Below are experts of layer 3 (counted from 0) of a mixture-of-experts language model. Rows are named router (the router's row for the expert), gate (a neuron's input weights, with its number), up (a neuron's input weights, with its number), down (a neuron's output weights, with its number) and show model dimensions 0-159. Each number is 128 + 32 x the weight over its row's rms, rounded and kept within 0 to 255. Numbers have three digits each.
After each expert's rows: a language model's description of what the expert responds to; "gets" lists some tokens that make up at least twice as much of what it gets as of all text. This comes from a sample of Wikipedia text that the model never trained on. Tokens count by the router's weight.

# expert 2
router:124036097108137118145116163115125167128120087079127147141119066160134076089137131177150161139112162121127147110150115134104131179112128113124236120092167108076121178100131143123080162161094126133137107140130167148145082129127118090102122134147097069098120134163183088171109134158135178133137096148157088135104085107090146140116116155162140170072145108113149099111132163115093075083036131150110149101149146135133146088120040163086107143193177150150107136122195141148127080149215122
gate0:191140118126127109135189168164141125176119134136108160097125111141072087136095102104110176089117154112127173156063116130124136214172134131124107084157072153097069109097147209176122044143125147075096145086136135090133137095130080119128104103078158125099113185181161074114156092100111144128143118113139153172182132128073176118191131120128115162157108161087165132120094075171176140059149098126090141111124067096156144169165120130132117158122092136138103123098160127130070145092137137
up0:166146099153118134165189163159127162209091120137105139116090131154113098135116121090143157113094133133118182167066142147156153178168168142114132064147135163108086138097179210086140084176125155096117132084117122072119124104141107101129110134061143098115123168177174058140170055105134111125145080132124145182164150121058122119165125120122120187130103168099143097115089107165139156062128108102099119136160111116193118147109078112112146114097069109106088150140182132146106125047118121
down0:099129104144108129141120132124100097128110106148152084099116171069129080133104122094171108126170164122140091109170095137117154122164142148088167130111116148094038196160079123146153096131120176158092086180148108172147190118111110113092106071053085158149133084143092072137176136175128065118141089087093206152093167091115127115135171149161100183095141134109174167125083115135111171104122104146109177136155133119140141153119120132102079111140167167180077111167173135165154200109111100
Description: Mid-word pieces and first syllables of South Asian and other non-English names and terms, such as Bh, Raj, Mah-ap-atra, Dh-arm-a.
gets: "al", "an", "Ch", "a", "ar", "ab"

# expert 25
router:147162117100106126111147104120184167099144209130137115094119146126082149142129145099098131106120158112096143063145115134147191126155082122074155159166102106096137155177140130093131052129159122083135195085119090134159086236078124128150075130113192142109116058123163147111153131128136129097183182160170189088155148096171109084139095160163116157122164158160074136122117125119065103111120142115095156175082142137151132146071119118111089118163082117170123164099138189109115120172122126
gate0:088111124151129128127133144173165105129166109094116177184129172153178179157181105062167162105146103136102151099143156053169092083100149161154152136109140168106171174119105206168137104158167086144081108145036129090118173119104101147080125065082078103125136102148116118112170114138121165100153093104104122121129134099160009149072134101134125073159124117140093133105119167175174134131139131092148134125116105125085110122115077177154131131132096110161112138142167172172125123166115151
up0:116141116092149088166113149116132180082071147150147141158197083101112085096113129123107182140146105095132142131126121121125142153110081126100102165103130112120142132115128120142146137126124159093114085104224167140111120127147116133184137163134180144119084165085187118126082151116089133175135127148143110147104133153066166125136132095125186134125164199071158102116072168145064146105197108205152121074181159092126105117114148098069105201146222152079136140116162127107102102091168112
down0:129145141152114166166140143124145097096140158139134110091146112097162130155179135160110123051110142110065126083100101096083121108152166135144142142109152169151066118120150118117163169107060100182161055197077168132154114125101105109113135169087156128123155084160079120207153064090161154133139127105143188182141187065129122121117152074128143143105091149129097198111138131119136111077131155133090159192151115143091134207091142128098152080099143166161152105140152092141113126179168099
Description: Prepositions after verbs and participles, chiefly to, into, for, over, about, as in translated into, rerouted to, stated to have.
gets: "to ", "into ", "for ", "over ", "about ", "in "

# expert 61
router:125112124076123153120132116124204141167138125130104128128097116115125140137146150116100173115159101112155115092090123140077162096173180143140153153167101169105147180079078092148099144121126088155113112125144121109229147138170126126140139165160087139207126093188075150165138154110109064117100143156188143162138117135116116156071163121154182113110150102158097104158108087116144144084101120122158069123176130155122131098113080061102157127113192133143115049140094203149168085150207118
gate0:130106096185110122111172108152147132092112090149162119079136087123184179083156113110086122119095124151107126124130174132119141087144149107109135125080137158132144158106106122141101121077160148116191168102172132134138093134108154115116119108143108091180151096130105128086150137137084127113133114153106148141121125132128169151114134088129109091060179100125133149134154059075145096169103191160118000175036156157125149175143134106096129117081183182153120175087100086143194120070095105
up0:153081147113163161201117110229131123093077162176126094166108134182118123135086098089139143103170126155137103119124113127072123136105136132140112140190067184198124140108130113139082140153055142180126174146104194160083097082088154115136080159156118146118135140128130163126162101159145129121142082064130146190152143124165209073126116090088188129152076095120140121141070139133093109136101154096137121142104156132129102088114159133124170132089173145187132139094090089116156165111136141
down0:198120135095088115095093140139114172142122121102162113153158091127078142107075145105141159115119131111124154132123100088108074107128171121113130123120117076183085102063161133142111151079136070129108130154209128140130083144143119161099096181095147171098167062088110120128111156148163111101126205104100148123166078084137134145167117129140113106194158161129177083132139128173115172050131127207078078114134151143151114123045101161109182088137130127144173154110117178115162099095110177
Description: First syllables of Spanish, Portuguese and Italian personal and place names in sports tables and cast lists, e.g. Am-orós, Puer-to, Az-arenka.
gets: "Am", "Val", "R", "Al", "Em", "M"

# expert 14
router:205183129166086154137175103170090134151158114160170135145180169173098162095188158100099135114137086129108091063058123165136123107127095155114097145082124097122112174153119110128116091156119129143148121096160117155127117152123097094097130105145160144109104096149150196107146136108133161097162149082132165133113147169102193133150130186197154154131045137121104178097087083109085188094121159110188101156147142119112151163155134078128113134164136160140052151134161116179114149150193080
gate1:123130093115179140145189187109172119106130094124091157153153089121229126178090108051160094131142066089129166150097140151100153170174149137104133165043089153074104094170112126090174141111140141146102132113168174125107114183062131167145099074096129075144109170140141158145123125145136154122118130105130132159108127163122118149112123103181037116107088087131161143136111107176120122106052133177113120147114096128086152149143134100138110098108119088150084144188149137120129067106173149
up1:136122173171132119073053067111098148124145169137086075092114118137046115093204130164087165116127119130136109143192139096117133089105128112129121135202157133195140109086104151152089096161085171097084116122111138145133115109183147149084109187130085139116182119137107173163136127099141126127119113153125142096142127109111151118134092179115222178124154166123086110152162099095113152160198132091107121112091161088116095098100168146134202124151146147118155111137107140200129199137157143
down1:116157096150157161156115055140163077161143153133155166111146146088162118154127100119133165108186118138176096136114111139069085143097111147135069127103130154138098119164141089144145097082177082080192156164129105085133125132146174184176055119114149131091141118140138066093200193143181145084131137158115104181126042165114148123153151141112111108144088169152128184145110155142122137146092123123172126156140117132057081085112158104120185154181135119142171065165121083124116103171140136
Description: Prepositions opening time spans or sources, mostly from, in, during, after, until, often before years or "the", like from 1921.
gets: "from ", "in ", "In ", "after ", "through ", "during "

# expert 20
router:115152132120127107156105108203164129137125160088159186165149148085157111127208174113099139110143108124109114103173108144182127092183073162106174144107135079125150152135133135064138081159164138127129149080095127142130123154126114176134094011125148095134095109146119105163150137084166125147151132088098156077123144094189224102142122098119145156163122126121134166108108163075099114108127154094149194153154131148070090113103165097167091169166149122109117130103127152094149183073168089
gate1:078101159087158153122083075124136135121124159121121141077156121077141131120119082130166118139171062094147115143097161155146105060100179163152153101124141112127135115075150091117171115091120115137094139150153151140115089131135114199184108108147162081103185180114145137142130155082162136084216129109103155130158184113108104129184126136071179069134056098206088170117130117112112134160119149192110118123134145182195103142171147094107158191118165087105119089146146140154128132179115141
up1:137114234178072117138066101121161105126162146169124144116127093157145144155119126157156110146165116163112168148114172136142137112128139157090144109134115109133071120075135138111137122163162116108160097122112120127133126151210113127142186137147152101109107080152095084122135086107134142147126170172133162147141111148054139086096122168128056181072132196155174045108137103148111130208147159095133107155129078148095140117103181151155166102130091174125189116152203096124143138126054126
down1:138142127109157137065150166113147140090134107086077130134149163165144000125175096126110141116119081157075096114135059146103114152154072134155179165141163145094155127129142170151054144085125129105089123119156137184110120095086119140136068117065147097124159159070138130142090157109150097124170115106114139154151061064122125096178129144112110077123155096125113148093137134192143100165130166166144111052133089155149144129151110075100100139121207107116131134076135155162149092103132137
Description: The prepositions by, with, under, as and alongside, plus the "= " opening an article-title heading after a blank line.
gets: "by ", "with ", "= ", "\n\n", "under ", "as "

# expert 44
router:053127101096171140136076141116112124126103074117109081128077127080142123142107170121147139123169160149139141154129024131150100111144123094152157126131080133151105150121115124176122227114140141091083110102126164102139148126079148113144108078143123165161130164000147129091125159135086101147130173182085082125135124100155142107134116123100120095147141126111101109159097059145137149161115168093117110114179133151134142145105150115203033102186143136127179133139183116112143124117115138
gate0:178119122151116197157116164130125170101175106139179134160130093109142135100112138134091143120199136170150158124113145084116048145159117126146057100133145121121191100142123108151111145162094136072084126094100126139139159100105083184181095151120166098092107147113141123153104147103105125147120167074108062073113156104135076155115114125091104069100174186069148119134124150188057165139098127144141121161110118214197143121131106129160098132152050082106150110101077131136181118132104129
up0:099130154111171075125142101200144081154136088078102139088141100169108133083193084130139080245110110103140112174141115140127127118100148155102132206159123133136067134100138084117127117130114142123124107139100184150124066166141167086130095123143111119146133126157090131125078116120190157136121097164148131122132112131115126151136106190094170115204110056161078100152105124076110116157111160104129128112164113082088172125160171078102152117125157145233149142160098139153119127114138073
down0:112114166090166104081082121221109087163104070093120110110150142173136118168066108127158138167135163119077185195166165130174145146168122128102183145105096136149143179157139147157138119086173080145133165071109171128145133108153134133131147125162178187161176164125079103173168148149101140168128120121156127119130142134108128136195118163139162101116176144111151127111179129127122152151121101089123086118115133107109131185137202081121126177141181121107140073120079093062053091132102139
Description: Word-starting prefixes like pre, non, pro, anti, trans, appro in ordinary and technical prose, as in predicts, pretend, prevented.
gets: "pre", "Pre", "non", "a ", "pro", "appro"

# expert 41
router:079110122121114117194124151095125179118166105135157165124098054099136137095114169069123138080123113103136098170116121064110112126154140139143114099130154127069112158137137110138117047141077091186105139140151165168179104123160096066077143106098080057137142134131165148164138132197104117144123127156101054155111109046100083115119131167122146148165132123120182127130162183183116099123138128114121105127111134091180077114158113190099116165139158149138156093175135188098137125179201128
gate1:096146138174140079177126214119101136101096159136134115117166131113124072159108109155109146115086105110110110148171148172115115105112123065089164117088150156111112104137133148128125064118085086134136186154119096132128156148142094155139135109137107080148129128109136106087075070130086092142168153124182049156143150107114137077199138139130127079078081123181064172130133186118089130138119095118099170111139064110145134077156136163184085145193167122160140165126185190149110171134177091
up1:105163072179197113167110176126135092097115121151146118135140133119137128122183141128155149117097139129156087125177142076118136105146163103122158117120108150114110128078147123111181134114107120149049141164092162112167124141206098135143134145119164076148058093087160154021056121128091139114140141147158098135156138126149117096224190130119075121137113148088150139132151135108083150107090100112107110119139068113117175095144065131132091132221161113107156116146092180144159109135194119
down1:134148135068135169121185108065077191154223123108107156092180152127135137111130112116138088089143161077136171134110186120164117122127166145139099144137129089128090117109091130132067141124096181156147127067130121100124109139090188136109156129093076150094147127128123124179112101142112132133121114070144132151123081128152087180143138098130101135135107127097189095148061117062139095148216117149153099152122143114133124089068123067048083141126141178101104180117096155143113098200138120
Description: Direction words starting place names, like South Africa, North Carolina, Central, plus endings of South Asian names and words like Bhut-an, Me-thod-ist.
gets: "an ", "South ", "North ", "ar ", "West ", "h "

# expert 29
router:146148162098144136146174105173063139185092157146135117127099131099122117062184168116101169097132080123120109150157054178153137097168145162156148141136129154090169127113137127072104109100172158141117165128151105132155094101167084086105147162153086119164143120152177178146080122112132115181156103082010120144107138142173144132124121134112131111151199181162131149145152095164127122093165176144128117080154128126093114141068125118094172104178097124135219086100124113124169197118126126
gate0:157151142087092099122147161109102098163058127173103132152133074128083038116145157122120138146148174120103099169160082098079089120115155156144142136087046120178143117075109117135075135113143150147143108073176140111155158097138115115126157137038074126071148083120078136145090109125151124112165134132173158156130123155152117152129120140139120116159084131087142122132087156014107148117135084106143082137132077141128170085075120084113085151069161104143148142137113049087130154098131126
up0:130106125149127184110135078187173136085150159070163143127134141086177171141092095143146099130063068115126189082051176139163139131145130121119115126135207111101122110186118111123196142122111111144147128165083113123097114155125144083135087140196165131183118138112160128090133187153103129130074135078079104105086138128149124111141143115115115181076157129121131133166184091220176113116158188146127181146097121140141132189165164156127113106153134130113102146124115196158144154169120164
down0:134137074107162138160113074108158079120114156123166101149100113170154165138125115155117151158114120143186205135149162153067172073092141141125083110100127166130154135153165126168156125135054118169147110201116126111158137154111089168079098172144140110130096162075104073114137070149175131134078115124159135164122036147101094122148141123189102098069107126083119118084124092111089083132098100116116152154170144083156078166111092174111111095134105147180086131151111086107168070118144085
Description: Words starting a new sentence or clause, such as The at sentence or title start, and but, while, which, although after a comma.
gets: "The ", "but ", "while ", "and ", "which ", "that "

# expert 52
router:183088110100082185058093147094104106101135106133142133022150103141104085127161159144118136186161092139130129177131148103127171138158171136189118128122164122140140119064125088171190193095111156114121172091091140102143133147111157066123156148114101122154086099088082153169122132099139173177135153161078129181107121091097158122118100161110074167069174138161126102086144131121108150177098166113158092120106123115128176153055073151120146110149173168148122143123097125141133151064140140
gate1:121114051175089105166145179140105132171142121082165119136103143094105168138155147204135179117170174121171164081123112105151121083130113146069145128135098191126133148175121094178151142176132134118151110100124153117119165221085119169121157075155138137108138120146131107147080120115081083090123098083074139067088122078090136098141141111093146123120168132168091067156109177096115145128073173145179076127101126144124135192167082107082103132130157099165101173155121126153144161087094155
up1:118160159101171108113132101167138097119123160180112081099147141116182084075062077057122105194124117106081121147169166143119110205106180134138101132155179081165126107123139169100092157116125101191128177108107114140157096056115119088171117111091120062173110130111138111092173161097204114151093139153194100154124133196118136162105107145140149120160065150134147139110127144128121099078222117094107171139139104101111137122079171160156138125136142124121125125088135157129083114161159145
down1:147131133169138147109095146151168080134139121127080102093151115082060114101123119074076160157100090140088145176100187086127083166126041177131106140153074134118100167169112094162060146151136132118184123098121154109121139140123094116116097117128083154126133115100109126147096161141106126146148115111118169144171140188101106127149094199161141234089184091099137127112195139151082098046127169103117158060085145134161124143158142127140164088140105123109111084147111138150170102080152149
Description: Opening stems of longer words after an article, especially produc in music production text, plus sw, fac, portr, struc, architec.
gets: "produc", "sw", "fac", "Sw", "br", "Produc"